{"hidden_size": 160, "d_shared_expert": 0, "norm_eps": 1e-06}
Below are experts of layer 4 (counted from 0) of a mixture-of-experts language model. Rows are named router (the router's row for the expert), gate (a neuron's input weights, with its number), up (a neuron's input weights, with its number), down (a neuron's output weights, with its number) and show model dimensions 0-159. Each number is 500 + 40 x the weight over its row's rms, rounded and kept within 0 to 999. Numbers have three digits each.
After each expert's rows: a language model's description of what the expert responds to; "raises" lists some tokens whose logits its average output raises strongly, later layers aside. This comes from a sample of Wikipedia text that the model never trained on.

# expert 18
router:428518507523541567470546477455499510462468543484540459529467465473453509472493537426526479504555546480500561506465534517460420517499457462559539502534465454496466477496568507445584575423517515488411394514510541537486471481470529502504493509528455502466486450546460516524514526418549522480468486559453482510502572536488503486460523461485551493552591540461579537462463533457528514527479459459529482456484518483459533429537521496533460464531480468552552534438553538515412475591497526
gate0:443492518523472484518541487507385528483528491531524560505474485464470548352400466466527526468499466461557453385457459534503553500523407432420500533496512516513498485522452488462493509487544509491478534502520478487550447500542559482559530498466501538477473447556520477493469515515525508484412506459476502539525458547513508505490523469487506528563521458444490530540478573576502435500548470481502535490473473518443522492464468462619513506466513506523507519485466537517586537422496458
up0:611512514508468491497518499478481496542537495487512584553537498531497443507460521454512547517532465432474498608504448527478470578425440533516398551546543498564491525437560485471524506531530392520473562467493528516513506552596541464444509466508521441529549474482445533601476529500574487510516477529483542473535499459549518472541524511475517483482512516466518496580501461483478569519436453494499445472466545473482515515495544492542485480478467489544554472485513451574563487446477530
down0:400504501515513565507581474526544550408512465455541453469496516424466452519432483502461500518565452496538548537446489546569538501527461528522511506511506523465534400538519481497505492499496458453425502496484477567539454499495466528503543488512527544455534453450525540478503546439505529567458426454453442519496514479436477543530453542489539508546518552510404540422418511412498485480483509501499575516462469529491479493472461542508429583476526522508486574447514488518552513476486502
gate1:484428544484537553494564541498505577490531506499518490462444511486508459532559446428532470535432516492568456552567477509525525543460525550560419500519440473507526522451483483437452530455474545450527460524448532531517447507510463497543546447455467483537455454487594460500495515503466554516465506477526457524566537553576559486519439462469567586528522575456485484515525504492524475496553492423549556504495450490492527480467463499543480442510585481487561527522566455477528460539542526
up1:531590483554557545425552507512483456522467499503506499543461505475528477504466537503490527483529442465430531478486461477538532478519545573530548499530539587472539548604531548548503496576498474501492492416548514520531468498514461551505505481543507567499512575519473606516503501498527562576476535489480491431550546509514460377507546474504495475480498460511582504478486480492548473601477525494552490534535476518497542496511525416521514490538505579488452478461482491503463566438563528
down1:525494542519610512491504508479491472463476510477462466455442450442502471458516576546494491495496428468472494499558538482476509452468442545459494504463466494569493500533438501458479463489468587496533447485508495467522475496568504480446445505450503498502510523490542491457553502495501437502575501521514471448460533532488528517570584544482480444461505545494507502474456451527387492578512548509535477583608512501549475506510518457527517372440493528512524531505445474495449514465604541
gate2:447480565456490526545467419538488528502506512548489523563483461470408499398543506451496469437476542454482508432451461500512526506528490515461483562483481466494525465497497483513507534457506433481551499593457585494533457461459502495509519475457475534391473507508479510508522489524446455480568532439458513491506543500470478547500430516537490512581508502516445444508517425440499511562454503398509470428450499432486461476506469477499521409469519492541485481616489491474518511458536540
up2:445481567474491502513481462480507516541473540626498529517517502500462491464609500426502479488484521504489531471482454507480452534513503431557485487541522490565541423608440516477556591514528521483470531518474563457544505440510466501526508544431506509467447512492507574537488518495501400511528485428512470458489441497501532526492558537537461414513441454551512482403480463501478414484477522437471462471484523497416484487529484478499507501552512525467454500487519481560527449419480518
down2:473436594454519485494527488461462497511547469490499471521515484604491525477521503557424493486516512496530519506492584478606434481497474460456530499528482476450473535478556480442514534487455515546465476512562509535473501475543500523477517518457471520526525487460475537499542486481503462433514497448511464499491564570499557536427544516525439474604488489431463495542492568527540528631494512459523465424463457468588556491483468454586494555495549496490532521493595467525470465468502498
gate3:555392501543473410527520501532564454481433494496446532504581497454499522407534467480537463532510597500482518502469469428497509507488483494601561526520478486457571568462499565428531513498451497579446481534478461452404508496506536540552474551476454487479436519472476536480503490553460458511525456510521478470543500461506466490486479533476531491541569530511528528541553493536531474613434538460504495450467522445477469495515468536486494473498447540460510522483506442474519546557468508
up3:444509614510549510454536538491504550514504574518522496392462492478576461550521481556435437511479523427431543522477482531519489519461484485492466466508546476473452540480485477514503536528472487482530599446570495494453610560433487480497472479503458489472504492463556487498504479529545513481486492511448510471509423571531534504501586456488498522480554497472528511503554555458407472412490525475485552457536526485562571472467539472494529508461514517566486443493515524415517508506464453
down3:489525475451552478520579474574508495546483491506523502427510462435470524515537467508421485441517534461523447483420496542451544551565449493491494459470549476459486492468453451490477501551553508465600425477527476506526469486535516513538521564482477528491425481469525385555476440461568492506480548508460473471489434540555467514536534509527488531473509584483488442503538534488462515470479573510498436563489528482488461558466502487485430486538540529541544413500588525525489429473533514
Description: Periods and clause joiners
raises: " The", " In", "\n"

# expert 28
router:443520499525453587509525563489521482557441474441516435481480410477549454448520534499483442538570528491508544466537497504466502541534552450476549384548489465530539434456525503549509437484508480557512549571477489445563477505551544502569506532516555514510477501530524487529466547487539439448549446486509569454465473489490448485486508459516438486471547534432472556509455496464534506486511477415482513518506523539426550480543565502556487515471474463554532532460532443536541543568528510
gate0:503502403495492481533575528590532452465451503498454461531426524559540503515540494444509504531509478489563494496464444525494501426447550558506494491444494402523455521518454527540505438488509525474485577518478412480500565486492526489416523499454480372511470480482474483505454547501493504519505548490472454534520508492485501485556501505493462581436452542505562492552553496508543441519430433528485579468488497475589491549481534520488448520530459493467460547586475493442512527486520530
up0:474442544543493520533508522519529529477531487422557492685561508521538466512499498472580471520486527485516525503527525501470512505581505481463458396550558471509512513479529532475547505536401469540562449449446504486500463473512455475482556512491484463461526513499483530486537490453552533502550454465478543488564494526436516505489525506578471505525494489459463528445497462485508466493532550529468385561476488538515531510617461497515495473504488461465521501489589484550450507461461527
down0:514531506564501458562550473582523538502434525503477581449467570533548525423479517506486520482456450495513489527492543498445511510445511487493519482503524489519593491520473516550516568425525573505507419573548442500463521462454491524487533452498487469452499571554533428486532522502480470477481474475517448594539485530570476486570562540496489427488550501567425509555439534524559480456502429466488507489567461460484491533536543504515463473547519496428495545572522518476573488513492497
gate1:527500525553514448477459490486570481536495497499494498473441438507485587452505465444541492498452497546485471426422535523438541550506513490518532528481473576527498505550538500455518504576558517537503503525464569576532520512516502510466567449494500517577436495525471503452542497495480500499541521517519480542463507538558524465490499490540574514482372534523441428459490539459482478488474561554445529442429551467474512451584529509487606554539520485538442439518538459485539499439479491
up1:489511443481473524578493457518401464432547491535446435521532439531461508488504552495508497470463524554541506532474494525509523481485484562507471439539465505458439491517484522514475445416513487473453614531535481457461532492447552565483502451530452467548513466471504537576482498548499534529454516487458547535527460478445500526527433434435467460524510473509479541550486531531510446479565547540467468539530528504493541561516517443483536465479487523411562493536552451518422511572579437
down1:521449495457522491533528475464522466459501514495476536454477475518404524477526494528519500532496507466519497456477532530459545603405431467490501492509443526527504557577494486533533579506535522626510458513460500534453418491494463535483484475578477498497462502456455454452507509462507587550484427476486462534519478463567467547543549481444507549481469426439411449461522518488605523467522478448524541495511455464484522526512509506588471434458512413505508493491503515528456505464508489
gate2:469470453591544500459515552512477507454490451520537448503534486508529470456467481443541519513513511535469479485515515513499432510484548459516537432539507534527573556485437543535541468522495626471513522448561444528572542561587544471461422448463555475498547505496531485495484505532512537445487438506496500534525563480519522478530461447491434529464434459489505490485493428606509537489443469446519565515552420527474492484485449509492489574453513482551539480456457536571471504510507553
up2:446558448489493540452481479502526441505460479576517518501482431492493490546529473466513463440494525411516474500530492581555584487451455548418522464524477549594507453507530532494520547476451503455528468467516516520469420541413510561511489505498479441462460499546528518543499459487473506522436515482455569472524431528428484543490408579470498539582516498480451466501490544538571473553463509559519510473494511523481481530449520492518520464510575506489547540504497443544514389535483502
down2:394507475501522550552485454475474483412483495522542467527523560477507513436476499473449423517508505534402461462500518486516461509495562473548533536477560543509493492505518517492548466494476527560523474469517433576551487479556533472448533454444510542464497486520529487537477517491514481505466488496479516501536581543539490468458459476533461451483451479419430456528577445476446530514500521435500453525532415548537499508629541564478473552532529569562451465427477513526461468476484518
gate3:489511583544518491535503426487460528490493539427463466527457523462447483496462487492484478461554472514469488523492431560507508419515543470477560554469502400544416449476443559476516425523455485532507486570471611507514520519518500493528493522415518454485509494524497481475477527437451534500530466487508520400484544543591508517526505486488483504567445524607488499458561569576592501476510487498476467473533481525574509551459484499507549493572527481539494511489456506530473494526450508
up3:547516498526413496469419522509500520510537525473505479465575511491514475542445451550515486532517459492467476523524409532497499505459467500475523506516520488532492470508529483463430531472516514472534562479444540435470507488487541573543551548503461498417453491498480582602546459526548462578483500495541528459513558418528454498469461517428499508510465558507480491520527520489580547533551445498555480454477530513480516546438421466514563399483555485569551467505534562414502534492546505
down3:530494457461513458580478544508469516481462484533529474486462549557451554467414474497452523554531508560501517482580474379506514460522504448515413478527500493482542559437450490499490562589499509483538535528491464506512434476514469492517538474491530480419513486558471502563509490528467544492499469508445581450510562407530449556564471429537555545510437490574514459497466557494466515444475513499519471486546548502489536538524522592470476485505471538516517500454511495448413524507511549
Description: Line breaks
raises: "-", "\n", "|"

# expert 4
router:474454536459586557485429545466458535506532507497497492500510477521507470486474547464538486522518540459533585562468499557460515517483503558495522515534514488572554476476464527534541495427470483515507483521508535458527553533488426504455438527401481508468541536481513571469449513476431489387562533519495473461501478501536529456487492492440503486454512523502587520484555484543506472481585518457520512490478397440575441490428466485544547476549536459527532489505586530478467464565515574
gate6:540488516502552537467427531545473445496508564489499541418473539499461516571505476484517574564496498547425472500535540514485494499433529539476475493492558451457493449471457470471426553431522508482497416503486517515500429477522435516502490550470475456459532441524506481513532510603569482464460488476562470474524557565531471431455570574523492478454522522590489529495429482574517505485498534482473494507445457465587509489494515489556440559511455467467542489504457506453468483470493586
up6:498563518525512495472468470553486452506508407447522489460474518498535515498534504551473522453471515470577497467547554513548476446512476436497487466485435499530483546546522461511429481466374480437580474493471517488398510451567527486461565456500514494504457488520518511470545482548493474499478611476557525509525518488490511498504503476557530504505535468498483543519439521438452460521488545521503442421514455425530459532485537538489517517622408462540539465462532547471487419512484526
down6:439452555532495514495559482507498462549503481462512594513496472538411515438485492490541575508480478566408448495546489505535509460581482602491445489557483476504424572414519479502554531539519503491520498596513442488504487493513506519513530491440427431544536583522479528451444474468507573518518509484521535481532500517582502441535520509474465503525486558542517474499510469551473480492565530520508523493523507498481467422433431541497496437468555487511499421491538449480544476473454521
gate7:478536585521558585531504503467453555516587505533548548442457502495517479434453531502496503463436474496491470474520463492548518497526421536491494460526489584534515457511510442531457484515428499519539434457406409500523557495564451540508450516514517467583534438495471475559528517398549522421525533502491549473503473536571507561492495573472480480521517499575421509508490514484444515490515504502471421514463484474529459470504470495523503456492480536467475497582441480466522478459485447
up7:518523527532452501519523534537458521506527499536432568504548479438506552477482559455572487519449481536528534494503478469491487531489550505458472506463528467559533505595555463515489477502524471523493422525512478542506440500564479540545457496524475477547499473469539538496534432522509480491391470471538427575508545477543528514387485527575493530482428527520474505500470450507525452456520511418546547460410527464506471522507485532522482463499527516459553493518549522505494499611417614
down7:533470549495518508444497478554425457492535479475442506519425444482391468492502542509491485511460471569590610551518460483534523476522470515456494489503493528468550470509501480529486520488514421529490504422415514466420476490485537472493477465457541501526543520544580506531570527591507506456518478488529520494494476458557537453432467545434574405471524507454524531492517518483491546477550610523540526499555482494470423465489488502428480464491510527467533458475540517492539462555498489
gate8:492498473517475480506439457574479518534551488548453443519402527535516528636476513520460464495502526465508480506502492541500581569461558443468560556544509506532543497505477556478505535550484581546557431516444542499554468485447552539516497446439517444503513498499489532495545530530470406497536466521497591503532528518480496500481441481502457528488492493475472528467557517491513439496477494619546522505512482472504499542603484533487434504525470422461504428506551518517475527471475554
up8:538501517495500603465564503466542487557487533459523495548594472497494484464483568490571511523501465492544440470536481516528505446539449505547481531480534502548460518462523506494509589505493475465443516445539482531542581506507490435506562543463422512481522512479502487495504530506413544557538555496532481540506439521484500441491582516496608512516435457507456504442515461469479489539540523408490545509506492564521474517416476499540466613506503446492577533487427464471491523503563502
down8:435491540525407444500528432538544460537530489511530559433478550468546482597446512505453466544446523488536502496568489517474453462460420488480588490520426513501502537454501499489470541515451479501516520470494531478505425486595478410575437474510568474539578492541502513464505508476546541573503592483534531468536529457528520512535468539511497462495484512489490476440533422482501486490493478545549467508561491511519516572524436573545539546523507437475469552460488461522479487465488544
gate9:535526570545501494516541522476508593512499451466474514463491539480562484543542415491470508550495478500483517492473493519528510419527517499501432497466471422541448452460482541467491548522545475568536465487478516502530531524479469540514543518539536542547553549456507526479520474554494523431436557527492440550478501506574500492544591555422579502513520552466521526515523463470419511545464480538496570483411547467521579454467423523467497576454491465497442489580510540448471438520511493
up9:476413446545420525554485537493511504532524538522441448548451528521470388498570520579515527509525471534529452554540449484551524483516528540489462528503537522471485393439490575525441510496528517490460484526473486494545451447476551496542465473451432494486542506564500483540494493495500458502569477538451470538517476529398457589471526442521527452493514494503585394531569498513490506494544501486507527531532501544528498455441489541453424468459495448493457472522537530523475505523458491
down9:548417458503534432511534511510494460480453551477499500479522501447484534485461532498529528484528478492423494499575548551427505499474505528477484486479503402441571553510521546493564566517453441479476476478497532491505471532543438547462465470533504472481460563493483431489506483480407526442541509554562533412510497530560521506471518527443503453453375500468452532450581516450519567507494517503427463493477499514402495507488530502509424513499469469516493501502496501438502599533473549
Description: Word-initial pro/re prefixes
raises: "vi", "ject", "duc", "fu"

# expert 8
router:533553540486437489477468525464540509539526513526499525563576491535489475542504497487519465480434497479459533514464442447534433417452501477508448513523619461446534408529511497570510475558529564483561496510519541554526497540443486509467524478509549499464471548447523495516508416540456502496468481561434483494551418561458494523535526493531452542531476473450522483523521573483437452493512489579525486547545530541460408483552474528483421464484496537538495487517428566470469524442488487
gate0:506398522499483552436507550516483460483458467416482441506464491540456466497526488500542517516511484505499533524534469537470503471459467596501450518558407509480521473490549458480474474562498477478475505508472514411463450521469505447551579456550481495516490496498486644467526519555530517464482564499568489491581446533457558471499558419565447489488493527491558545476491492445488497476518485483554487498547571490546545493478507490507390532525503487545516473520548432545484454469502560
up0:560522529486570468502562495550532509523489430483474495491513610446464485495460518427489496462514535465538479564511500455509589441477444525498526482529508509435487485514524484561513442501557526522511525524517542451497514457493516539493496429506484541479502524511515536537477550533525494446499551546572453503549521486544456454534544525517435509494482530503555475382479434545448513476548473504597497590545517467438562487555406538479473489514464500457487497458522535529521442504620504
down0:478567521502463489509567480428459606493525495528569529422532465504502492464499514454461523406579546483509482433477541492508443506489460494518454497418554424515466533388603469503534542502540486537538499461498527495493514508555588494490489509504469542537497442458513520433521519486471512433521483522484481513462488498467482526574522497528493526576546514540493508562496431503458560487446460527518510443512493532494435538445521516485548412500451571534534503555516509524435518531457484
gate1:499476417484580501592446512454428561532511524555497500528497563502519547517442498487478537447427477437530496521511588530555532493528458505502522476491544470458578474521574528557515458463428531516483525505532484539532536421544502530403485469526480440540589444534471508531479521508499511546518532589480491500488489494518611526452406473474498517525520526487536473523530488481488522531464461544475430541623547473527511477555495489467479478514516530481519523520485519468457560493494485
up1:488520519493485487489449396507531507474560534459501533458488420533501456495541504544497501545542505467490537446543524476547453488494548453484491474461578505513463505564517595457467521510498531552506437419446470443524450472480456522462542488532484553456524563469522481496452528535429536401514532567506506473582549426445482497528451528522514430557540479492548450494492454528506505491474560451439531457483530519537490500510373471472498535481445542477466535491542447578529497500459484
down1:529546437481479469470558459484561507585440506496452522470482494441464541588527539551463474496538495525487560574407490498473537457499490462591571559545511533426494506437452468433543484509510473469538454451486496468461467472533517507487484575445544520457413427508534511551516503478503455559610464583498513498523531485502493490406509490529535445528537515485452511489496485479500453481444551444492564528513490552515467487461542498546460448441523522480478491474516505439469458524506502
gate2:438499418521562488538543514483508517425457515527509509493458552545467490464443501534470557498498480520526493501507444591414473464538418477460487426479528393523503533555520513498500516493503502446530476479472530451459439444523496472509518502392473507478494512513503580523503550495523493486538476465562547537519442547499507510523536426586460425555471535468501457575505459541537474499516507474568517479557588514502553486512500503430497482528442479546576446565482527445459463489486526
up2:465421552479455524511541499437489504474479520508455534538494474441563437446518417560462470542472512443453482539447440543529474432531529498492443480503538390494532517504503460508505417511490558474530492561455539446453492474453455365487488484474571494512519551424433475533524477485447410498476469459493492471510526486471512547540510551444467522493501522564525500539459522509531559485511487479502526490510539484504535495462545549475466511494396591525534502512482535522540491525424484
down2:475562593470513515513566460561508477528407470509534449537563449427518549476556518464434471476501486463455477459449549452554435532474493524547472530562428513480543533545441510518502538496528527525517494493557476427513562425494578555463530468530459579550496514512516576465549478471495477489502442479551570506491548559480483499501503409499505511478511506442521507455511498441562560504495505464507471487507444475482558506530493527434568431513531511555540484540498534486439486503521561
gate3:487516529510528609508573476475493551508486440466448530482441553509546478474500464471563500494507473517541470434535537503453530429488497413489451486469452488531519549539465465469496528510497528520561518533515522520464454520559541450570464448466533476536474589464508481459493596534478559466503540444479483448468476602521509493422522468529493477561507470479564469523427520512428460479448549489547506564509549537537497430541528414450465491531541515461497473568506502502542459464507444
up3:480504499442442518457492420523457524474444486507522472462564478559561442454491447459462547517486478476484581498504445463451506541577451517491536474523553621451474489503465531503525579537556470507487526466514527544451483475455548506446489482459454412495527491530463478518513441466499468474521436555501611502497503506543454537491553509521522544444465564493540496498539505559515513532476442510424456480459538473469529536507510528454494579466511469416547478434493511559442489539526455
down3:519513445512517552515439518566472510507491549517450449503424481479470498494511537415514559519544560476495465437458539492463430479405462559494592489471429530518469457469515483528481482520503549481427462575503497492470514522534490462500448429555538465501494521426549468526546576465535467506540531451501456511481526549526492450540543510477495459474579510602507489432478509447492401510423571509522514536533491504480475494525543428489527457479476476429460579471510481533502502533533475
Description: Mid-word "ic" pieces
raises: "er", "ing", "ant"

# expert 21
router:490473517495463535490597414506533479475547493518486478494435397500495493480470550519440551517489537449546453480493449483451496549590466571466398490514466493463447564442501536520488494511443448518573476540515493543501548510448524502474482556506495536487490557473417508447531571483465445467496468505522543535484544468468472571472525599471537496505535517460518544518524496538436530522521490562553485437532507463531476560578531573486517552551447536559529516499496553476516470496451505
gate6:524562509531577580453529558420477511492477493510507486432478493474484480509468516588506454433545493546505472530461501485512511541495498507444511489447432483511542545497436499495444487503466499508439511489438504573469563392483484483486465462524479516576453474507493496463511485440467566530508513500576488442506487530495485470488483451495413455507375516470508531493477488466531519475498481513462451480452431485478553468529519498507525558539453540473580565448480521541478479354468521
up6:560464505499526559552494444514553491562529542499454419537467425557463536547482468511476516530470492539473408477461454490473518505474487455512449458516493500415484453591475486492489508521450543462473460515535482567492506542490502524419490475418522429530451608481533491436566505454453536427505468521546495499471454512524465469493470447468475465519500547510529512527471540459467527546563502570392496484499542520543525475465497495478555537502486538444448502517501454473440518515394480
down6:558532553551499451486502503490466476522418506463550477584550530560580589545598424479484529571603471479496477500453482509524515461515495481509478420517499493521445499486475469445562439469430452454542546551524419555539488494533523484454531494525474505513462555437483531500546503556501456491502557530590545462502513477533559551510531491534465491461470506452538515467480502483523468497395469528515504535525494531505454490532486480535503557478545442534409545495524518497480477557472495
gate7:451470484482462492449560449501510494480502563559518522508472460524474544430420556468453466429518455502497590563514465489535470535556534464511539470497497493539481551470486504446475456481473524512465502496512525496486438457561587482496469421460496489521514455473488506542513510475587469484454414480504461540505513537487529587533430466424499514468560506527520497517476482545460518511411493460495551434496504527488464432528569467465566567463542534518479431460420488443467545549477432
up7:491453513504476548527480508536546542533518492465528533470408473537461611543465474511504513575441520517559498550526482501486471556528457494449475553484432501398413473444476546484455530501545506503483500444619446493537475502520469444501471488435516499443485496564524472480525522479475443479454445506478497461475511501471504573450450515482496464521548526456476501477586480490476461538440538470474456464468568561485503426468511458499532505429562545489482499562503475454463576545481447
down7:500480507503490401519498516546501553563567546464456529495503519443439471558508521504487499506495476448519491495482510485579504526535511493519360480494459511466596437491517519468509391623501504554469446453525538434473519468515481512504556559458486507448506427450505480472443547572448527553560518463534460497601485520505543510500491497463471458546446475456517570447493541478485511524504544543530490489453488443461518552506465532500574504497457488509461517473520487489565478509541465
gate8:545592464443517478454514463454503532547494543482497476474537520509468480484463596532490480464561526461597538463548529471506500547476518511542491502501411464511523467476447587448519459552563499485478463470533520507470592514537486507485497564493456529465572449508495424497459554493491478490507483523500487620506513481475463578521515529519553487527466511466484432495518527425532483551512556532564634544511541451510544479515449544493546539492491500545506522483484442470571524521463466
up8:474449503495520448547523498527453478387534432526511449559536519563514508544519618421493503525484487517569506471509570485548494489449489467535523551483519501515493485512482500535548523498525478492469479503463511472479473425504507530526528545497573525470472536502509471547463543520501521489486590515553546516516420512417512552502520482485484527492445419452514574486589521502518488502508515515448384467523531566495481452510591394467529492476501497422467507470411484454469497483477466
down8:458493497499528480430508418461531478437513438530609505500517504510479508497521517467482493422497488506448499472467491496445547550507541456556526558534513518447533486565516478543449539458478511487601548532464489491550489471509401479515512491483584508561438558499539496435523542519473547513484448450483494478529460496511556481500495480473576519416485538471535520551450596510458531554563535513445466543432515506460461539483441507534526483492513451526552513493470573618490518505477536
gate9:469543543468508484396541463495510409542473454486532476460523523531459489529527484531479532462458495500554529523492464529510543482506510454538543540448429503472506486507495529494504591529510456515414513461558527479475455498541534561474475480488530433530527438479519435487427510431557466537546554488484504509515461460593529513476502548498421493526496508573472484545492552498582536483501453460527456424464515522444544515507471491423529546552518598528494446443499491458489478394561499
up9:519490431565471498554517579550450540521488504538531492523542498514427502460510566449473511462459516470446529476550546457526448498525538508505473456427454505557485569479493565499449432530488514493580498485533461503471574468504491482512456561513545540442499480527485477555550455525481458540546436483532526537502546490429403458556416492395484543568531487449410509458446548481512444499549494530430494565505512480554511450505506502567509520487478484492531497469446526478446489504537489
down9:437492575523511521499525459496454482423529462468527564485497510457527496499469483463521524544428537535551431473454527571580525489505551512525493614410475462431517537465481524539501520521517554543553590408465562506485490518481495595495498484521465474459505541491442445495547483490497495517478496559540473472519518451464479448553461466497469512545516503608452481519489560458538500472557539556541514424462485466456495487418535468493473522520518512463462501458447501432493441489503465
Description: ur pieces, spaces, parentheses
raises: "n", "ri", "air"

# expert 30
router:455517512502534507504474444555559461417517481547528499499434494538497575569543556541511516489516548502526464536475546480477492552535514502552473537515497496391460563475443472517533567552478485486510538493501522486548503472508519470453560498508523450528534471572528531523481529434554470518455574536496518476561575536496529421435403440461480449511388542489513494501543502532488516436539493523500543492446521522508555499522479483465514437539511510517459594540516559463494581513426476
gate0:520507463488495415419526438530443513543559507532480540458442534489584472510470511524504504466487524530483481543523497443500486487483486452539433509509576577515524482489500515507516534529512536553508448504546442517466489474424527491451554529546490550467526564474504518452540488472462477543486536502442480425573497500480497493490530400540450545581482545467503455468458465474448502460526569564543542547453553515468498416488557414505528594555456474450489521433469541515485508535523557
up0:602473455492496517446529485475449453489516423503552545491581451457581447493483490491491482466466428522451493471534495429510554488472487495486487488477414448499503535557461438475505548508509506462527500521489513487480508528474529525534490591548497512554531516497456559520522532552435491508502569489544519438420602495570467438487456561458512489485453551503552506519549514494504483509457465463509497467452518478541592516476485492543536459477471458532598463471446523465585566454543512
down0:536518514518495429506549517495487562495521502432492556505535532517449454520443475504519539461470469481540511557548468550532468516551489531463546443472485563451445470450474499483490488413474477501506501539396487548441482475479544508447419457397509529467525403477518500450537492507539488430492493556542580545420591504510485522496510551477493491522578517492548512534554400492444518537518474491484564517425418462471482532486496540530576493533553511470510463485500521496513566508504489
gate1:525524525462502501559577468409459524556452501518439438467533556485528515531489482511436552507471517491502499490507445490530488529506433540513447576415420511463498507522566499495552488537547482463483487408531584479447575537554493522522517492540585465469483527440542469555456594564511493479529553503479531491541510541522531405498443519520490511476502524499519515482502507506492439438497436495524565504506522510510504417467508467481424474545565505526503578533547526511555523454540544
up1:509525512570595515504515500471528489500553530525513403482442486529539489540523457510469562526465497526531558543506465472492481500474504479466544456493552449543498511506514559579539538470574582423555510459473487470499487471502535506462447451498506451566445456526481465437531451423484478558526503596578470395460501524438592475469470443477532475469507511501502500539504499543512425494510550536484489529505508489602502524524447574535532462456479488503543468464511555478491497483512576
down1:504522538483451481484456505575500537505490491383516472538482494451486511478430511498497447468513513533450488407491533580509498552538516506480490487520474501569512418498490466492454466528493489546451523563507556499516528434431502549487497470455502499482489533595469486476526496505477528490462481500474433496574505575474523503520522537525439447437537486443549485535510492379469481472500465452543431544511528496535559617536466571527462499472470440390503503478514442508476498505565540
gate2:556434479553476578476528628442549429467476484536486501447432489486554492558521548457450450546491542502507456512480570530505471531453488483540497511445473515514482565519470521508536465470517533514582532482541573478470478530551496508510498501459481533495538479449512472508442428536411465541500464458516538450499443510502498481614530528501530434472415479492489498550515526474504488459519487568532476498488500445489480472571460471573541485476541563480471423581552531513473528533541508
up2:507456445531419553509490529545457479606520493533515489511516480491500583527522520476482528516458567481607497375505492485451548569512599505512477519598395455539544420486463552462493463482532516465507449443549566472474396507508528437494435510512516488459493480439597492477472514474527476480518493508449522531471482475520533494478521513553546513553549512498502503534485495533474502551523485448558545490458529468519525528523526504515455550492477508524520542493493457440492546480444506
down2:492558482421508456511536547483539525466589483433445519470500457438468464512466515498495447499505528513508521496478474508541447460413536386515507509491531558500490436529497524500489475458503525455521464497528445450534547509523493475491473519473472466439445428520428467534499502451502477557400467479512540492518494478543502494556532507492520537586500475504532471487578443493493615506505540524512436550484474470461456539463429439491501528561572481491414465468447442509558475448438523
gate3:528531524518542468517512502490429500484455451463486452497431515514431527504560489476600496465412517513545478456502484464418489510544440476496517504549482463525464506541513403495536544424484525525468419479439484483568525496583568435503533426547463505526525577453474521569546491517516513486524552491438544454506530490538510523448492495437542514441460543494545487459527532473544500500503498489431499496483504465497547485507393512415522473506491527488491450527559539433466539589475516
up3:521467450482496484488416563507495493483515482522475530515548545438560459507440458438472535554537447545473522517479582509516585527418501430479436540501474510476478465508474574539471425506491513459441573528564476512453484487466484541522532541490484483487475499557450509522472505510492524541579520486525500464528477512485527454536526464520528515537532469512538529502484426532519461478561509481514455511612504532532400443421538524531433510471494492534479540511551409603565491457545489
down3:469499453580522543551492504503531511482432552441550523448470490462507498504508548532447482438512466459507515529525419432529502532575463470484526505498539458514547458521519498505472501473548492543508482569483513504529553483486492473477529588532490574524508460476554513508488480494453412458573445596554501578465494564555549577471523458519502515483555439502495516524431559491468518423410523493561526482464557493555480524535406462465542495474511477513538483436531562450483539497491546
Description: Word-initial consonants
raises: "old", "le", "ed"